config.toml
num_hidden_layers = 11
hidden_size = 384
d_shared_expert = 0
moe_layers = [2, 3, 4, 5, 6, 7, 8, 9, 10]
normalize_top_k = true
balance_loss = 0.0103
vocab_size = 26318
norm_eps = 1e-06
batch_tokens = 65536
max_steps = 6788
dataset = "wikipedia_en"
Below are experts of layer 5 (counted from 0) of a mixture-of-experts language model. Rows are named router (the router's row for the expert), down (a neuron's output weights, with its number) and show model dimensions 0-191. Each number is 500 + 50 x the weight over its row's rms, rounded and kept within 0 to 999. Numbers have three digits each.
Before each expert's rows: a language model's description of what the expert responds to. This comes from a sample of Wikipedia text that the model never trained on.

# expert 3
Line breaks ending table rows and list items, plus capitalized word-initial pieces in names and titles, such as V, Joe, International.
router:515559482484481470483564514516538458442515524515478431474543443500471482565460389439514464452445499440478429477584461426502523432608487534522473530431505486467455418495497494508615409523487478506586573610436398513526594421474514395478419523483502469542395421525489456477463481465407607529450477487596493486467423384536439469500479490461427447481418519394551460472517550530534530501444492597569546535493407441470434444502451451447511453481474567479531492491437490542479442556473430404508435492465590466616573489478455476535543530487575424603493598460596374509498486526492590477
down0:479510513556465515550540539477498454486522450535459554421505517494393503444477592482543493573434462492592623518485516522497489467453596463534467534486481434392525466540498534566493447519523490449436500625458552531618541550431560531494487562492492489527439424467471549529397555405472511486391439423469538505397543487555562535479555535489494497536425558561484432538343448440567490473364431444474517473458552411459547513549459465470461342545507545534492504481459468483518499494509532500492510481526571500486535457579470581484466522520441506498563442485540536562505721490549460496
down1:566581481520431561587505573496484493461472471552487465434593509460566516495600550610562541589487492487415518530617451531538471558484477464517489504569486444517435503522595581517489538583443522460432514497471490529506452469543494590490463506461512531524551538455482507531411508451497531491513447465413564505571466442509476545489493563482475501371502561516506479445532579442520521498385453520530609523527489433537474545435450495543491515461590568402538550537560513487535465517470414510550613397504475516478492515502447438543574480425467542397509479518566445520483464532481491391
down2:468520426473433573459499454475505527409465503471508504568483475554413525442565521611461517455405467474585500558473535507474471505519569555452558493556499497493487501490520475469497478492515625413534463466481499524471506446593503532477490542476560497507511344493438497487582481612457454528509468429480454535494481461505475483565535485456462600573574527576346510564567503486489511502456486513516440424501459419472534526489468491512521518461453521506608501469609505466534512560414520416520475553617427515534614469537513526527472500397555596453514491431546504501528643528476530545
down3:437569606476510518485551579605617541451462448542530471459475521406484455459575472522500496559519488495429563402551517604512560415416513517523433450485443496491443530547512550588511518556488496478584488478469456541498436516451504450448550485385575497483532432507522513462490513471475536478516470540474496506510411491490493525532389521432569541526529489545524387406535434538493480462588435445492433526512450552547509505517569479514521458508540462318537494515543574544508513415542536547437562471501438496519544432499546533446497527522501481528514519609517549419499504491521495392

# expert 15
Commas, and, of, to, for, with, because, including, despite, joining clauses and phrases in running prose.
router:496512464466618466487515468494515498456473541475454479485533427492528447594505451452499524445468472532505504536541460411547543323564464486530503493458490478542507433512514430531454442532502465543572543628431393491521468465549569491497446503542448661501428499517508383486507449461422501514378486495500560488500489461537444479476519486478471549508384512455489541423501467545588480460507457569574526517509522413486515418506331466508589464514489539491530553526473479492517491571486407449514469507514500473559506523522522521517514474502485481545500489458550485507488464487558494561
down1:418516409529510476581543533570456425511450524389515483561530446463489613522442544538575580477427511505358593413479470563476600494519426484465555544544538521477461483469582501514460488630503534589506460495601496577487493473451522544504491520518561533540548534486508524528604466480523558500521529463541492472596513534429479512552635547448516527471494428474446451449537487427527477472516524468560515531424616420508488508526545529596435485402519438434557508536474490499452419466479577386556513466474510438480456552515519516564531621520523597479606564477517415541443506577436507439
down2:499495414483507580491495508436477519518538513379465559449452500489433430504525451388493434448497426501527459458595511506534360532460528503493568473467419445523507501537499523455477495511479492556538535385492457478461467415511602491575525564521593460466469424480448449519405496519591405493529450397560629505502489544479460506517476507559455495470553539506480420455534550458509494465482494528573470488494566438482513524520483496457515508514430527495446518494472533541479503473543567489510564534458495488464418526500457492513519514572570538491437478525561446539433514402454494582
down3:495449528373587479581473536547485460523483594367482470469478528377548468467457457448583439523507440519513494459551523526462523498580558540501499485460481552544402442506569465565506553510448461523486409436554488468550415470560534521387598480440527503533571486609492382516420446504530545483477433575483507523473482433586496412473506489539584472477512535565396508494490516500499481513605499507451543475452527542532540467582474500490532474469454514454513557505511506523484430458526440438444567491475485480515496527491485625426527399586528479460511439510568462497489490536532484561
down4:559478548281475447475493432505535472567492550489569499442498442612541459553546533576464381483505384500477426486549482531494510524478523518494505437485514357501494521501497516486545537509522522490591463521485480581490515475498573495571485596472559527507397501461469518493516490495519513532506417524521467567531505563517510454529596433407499390568517483390471485469493511512539512603415559435472464514460498408594507558588552523524587510530520566543476470409451501511519494423469469538573379479490540545518513604383538501552495559447488486449434414481478442467433506507471393387

# expert 19
Scattered pieces such as of in under the age of 18, hyphen compounds like non-native and second-term, and list dashes before Born.
router:512559483490496466489538508519547470451517511521476441480533447501480481587451385432521470459451492420469420473577458419473514439612476528525470536415501499471454410496505520513615415527488474501592576599465392509516598425481526413489423525480485480543405432519499455483466483460403600532450480480590506482475424385526451469500480481466426450481417518391543466465510543518542531507450482593583532530487418455467415441505464443458515464482468566482526492487450496532487450555473435408514442482463613464607581491478459469531535522485580405598497589455612382517498490519478594496
down0:520475440485528466526514534529513470467504491525493446461543433512492486527497492486496440535524561469533482522493445501427477491507484603490465575492486523457421483474491469567486518488575453496483423473544505517415648389499507452488559479393521454556447442523548489415520451481460568374530461546416468447501426525663492535521426560491514401474489533477491448553527506473468560448538485485342536540557492524488533534469544450534494477514442520512482506514385489460539400511487490577528474495577548512413443498521491380537456518539362433517614532425515570450537571497534513425
down1:548508407495505537527436489530513543489535538559569490478440456415491540607492574521468508593479464422543485499476505530512546491510520548473501565492455493426460469497530512509444504535445492509532455493532459519511502632451526541485478593439503528481567501456511419457451494496471479528515482522485552493525460410514493510468560529562525455477524486552488508425480612384448515472523499517521536554502504508526440499357539492498496418479467517395592517488500573503582526552520561498554514494455489590408471501443570433535487532522491440438513511486567442555535490478519433443
down2:561495390454442525553573523457512471361526460485506499576466475470451566475506533509529482442458561498541498526512541411504475630481532519540551455477519493478462439562515481546467548459511478542521458463555453554479420483531515482422491473520457504460459401591476345506398515539392509489547523501505525370475531508524611462565599408502531520514489467576416554544490459499507505438474521525445601537518506522472549519593556517446558511520605515475484520529554532544429408482571486464516435502481465489606506459586430504532512572525513546433463453544582511608452505581488531554
down3:465579545428557551559505521507519473489616551440463518492424476460542484531564547492535455461521477436434528425549465528625491560546457506583422546486484590601442489544439507555468520504440473502432461545510465496574457494499574516453516445460513474529435442519469394536498493432441535504520464556452518458510550552503462635551446470459505488522536574575419518545487510495437452509495504496475474440502415478533510426543574474473585606480520453489392570554481485494511506506489454467455417492456514428555411490440491405499488510556449466522523483560474483402481513572545472477

# expert 2
First names and male nouns like William, George, father, plus he/He and year digits after 18, 19 or 20.
router:511541488483497478482551523524548464459520512521473441488544447502470480580460386440514472457451492449467410479584462428498523457604476527514469534420501498476469406499496518519631408526483480500579576615454397507518611423469529407476415531476494475540400435531483453478472491466407599531454484478583501472468430386527450467513480481471423457491418519396537462462525527518541533509457476602584533535503407461468429446506456455450509462492480564480522488492444495529483442562473439395517441494473609462605589485477469481529538521486584420591487594454590374511505492522481591493
down0:491517527510426570512575532474662419553560450494463533463468492451519514485386493480563553497461478396580523499443442506458546500512496532512482549553585562521498503435532466493577565521511500367597463540433450395467521408458487465432522469507480475447545396537536435529501536381403457453517490579433556474586499498521465447466514467530525572542632440481528463547419483620452493494458420548485511474509525524432469525477462468434567523519512494473536498417473448430487467461433489543538495453480464536450422523542492468516499523541438451565490430544419601466469642493535507475
down1:442504426551529456564551439448516474473562442401495442491449483459506506491451466491557522501419518493460564504502503520459581572486534546520565553552456466538516498493536447458492507534431522533436509505588527518417504540561451568537533538471451535479533426581501496446507463493490591626488403532634594503536663522502556522462646457561450511516501626430549465510528492443486504589544463524502532600463474457559478575506535440576510487464538571506530551595513507462615524555453478543436559470504597502440508525548426514639588492609562433574522482515565480533500532461468514558
down2:412464456381456525481542501502432526426445492583584518594481344530477492523474507410501556515529510527510491536507429412522507465416452476554427537516478521520537428472480416531571544452481461565539509460511437500583456495432492489420432547466506482467497399476563517439405475478359425437460504467549481503525526492517454488450496477463528535483539504460497386567583510525467539518441513483566552473456557436559429580539478557482566512504571495503531546630497470471499551343465471523548498401450470484471486412469549520508543491527525591532502506539619526498501480477434510534
down3:529560565421453445520476512497512449462552529485483538441574416487468559517529560490557436563559529427455518496521584540516509498566618450557480432563452466476443495548512441522576509500433434451395464450484481490545516485519526489498550460492487454522518473533533396522450567549523536513505514478499538518476547521478451497432450494471565518401415505536433530492544494514496579495495518450519521411496505566564592492464586464627486440622444412456507507521520601504556514555601490430503456436509630399459514558557485524491584497589424477514458442476547557596437520468541530462

# expert 26
Parts of place and organization names after in or from, such as French, Venetian, Fair-mont, County, Hall, Airport, Billboard.
router:507549479479489476483561515515538467442502528520481436473541452503470487571459382427511468455448481440475428477570461428474515433613476521524468532433512504469458418490491496518622399524479475507578584606444388510517590422474512401481413527477500473536408432515483459482467491459407606529456480488586509480466430391531449466504484488458436443488421519384544464466534535532535531509453485601567535533484390447476427442496467455463517454488477564488530491494448495538480443555467428410522437492463609470605576494472459470529554526486582419603493603446607384511500484524483601492
down0:520422539442471516510448454505553613464531450576519495491499472560560459491437493558462411426537484407585534535419463494414487485581618454437532469534600562420497540613431457544517488430528436533495499359458453546445453379446490554496549593526489520477454516654519553497530483477469580425506455523479548429507498491597466497528373508546552601504449503499450449504386436524549522486476480517478455591498472599492525410406452538561500345503489538472516513549504466544628525471555474479403504527550509543566383487518544500522468550514419476523466537482514471550456475395442483536
down1:523365525534519485554479557510609474516504502627570491522498516521443524496445453512473499501467393599449502525501555534497478408462460477535531369507512411518518602534499441502421525570469481483469437480515456524487544533500479483467522531624561444450499593458441526464542504496466567476527485544564545571502470508378446503479489478498538548526499622510528489475522598427515525504475579538473513525496536461509546477490475608510505458562551488452466560484557522466510507493488501517535494548454478448490403525564494471523536617578547449546472506548470323597424542484573476461
down2:509431401489517515411537544396503443465437537485527574473473468458468473555510479478527482489571542648571506469534508472397462543512498553542443434448509497490487427465571508343560559418448569539602511558459489599504507470490519459558483530464520537441475387493452503548438455556525488470408535620590642533464387535553581519474501503515473529543508473499494549557410547443441499434508552459492524566418458450502536515418523573495520492412508500500530524526631443569463502509465472489494463398468390538464497472531516465531498519502508523381517462466577462493466442476525401577
down3:481523515440521435465495512509597512545518558470568483523442407554524504499491473502518502464494510519461534479496518559466531472577555450518485432460514565494444535527562530449550462446531420480437478400574479466490457487459554435439482501442417407508452482471565494598498420578479501470478457564423463459484431515523485499433627575603535394480439522521438475453548456475512489547516476427559533486445495514518533499479437474484440488571519507407454558546419490539457457477479603480498480443548473537513417369483532523570576446435537518536440467487550521491508470507488488509

# expert 12
Syllable pieces inside foreign or proper names, such as Iber, ou, Beren, az, and first names like James, Jason.
router:520547478479487472474548513529532467445513526521475441484538462499456480588465388437523470448447502434477425485580472438480506445610485521513467546415517483469459416498489506516626396531480477503589582605461402505523590425474510404479412523478487484540403430536497469480466497464403606529451487475591491477467433393538442463505484491467432451487429509386548464466509529523546534511456469597581548523495396456473419442501459438454519463480471555479527495489455502530484444547468433413512436488469593469613591496480472467534542528490579405596497582445587384513498490524482590503
down0:583476479413461517565502526465594456448461550460490459527452652466399509475543527492591497533552518427624402543526593498571547511545420501447500562503497417489513391622471517394545428544516392580561484536569571531491530440453589484400422566437560555434455489499528510529336553478566485507548445504469487589486420576487504517489571547486512530438520456468503508541445470502511525435511511461555489487449516491504501557494546575507494473482424534484554562585511513500430483510535430508439589519519472544482479404492450481519412515504491489484516491497535479499585545496554532452
down1:496472518484593474557484508419468525550528546495532514549501443510453453452459541556529506560493495491453451484548413481510551441503380507464563534513500436462500533442541516493558526539481478465513457444430528481544424511558607442478525487522539505488430477576525403484528540477527596516520542497513473475391509477480452317504581523482504486470567470568465472465594470584488529418557589484495525550376542425534510488457454483507564526557557462439524528520440445498480526481517451474479449458421485428444539485498495483558565466460398460467448408522473467574447454559516495446
down2:475439424505553513503543541471575390473476531508635433542464517475514480524497438497522492516476500473519552503506497411544524390437581495506493446480477503478555447554509486500475487505492524524514481438516471482455504358503526432582429548525541512545465487481463502499483494456529554504565534447471544525522486409389449526454445548505521454397470476500575584485514471532527582474510461540493507518481508421497494565514494502587476489490567622523559516555468497503623525476595568456492488555530441395437509446443530546528533464559527529419506490485518508580397497435457434439
down3:476482511511430421590565484617467479398465487507559575433483366532473486496518473430534482504489491514532469498505524569440501587507542377550522516504509567527449499517467451511532535562496481517470514489516500470494511536401523533558451661457505421561500367538511482482403498417488515500497466422509535462518555530562515455508413470434508464465461533423477422513440531468438499449458474491562516428463513485542475561487479455538489519512497560544468483517528495532513483545535439503394514407539540533585465446426490535454541452451516460504470556550505560485464473513551514501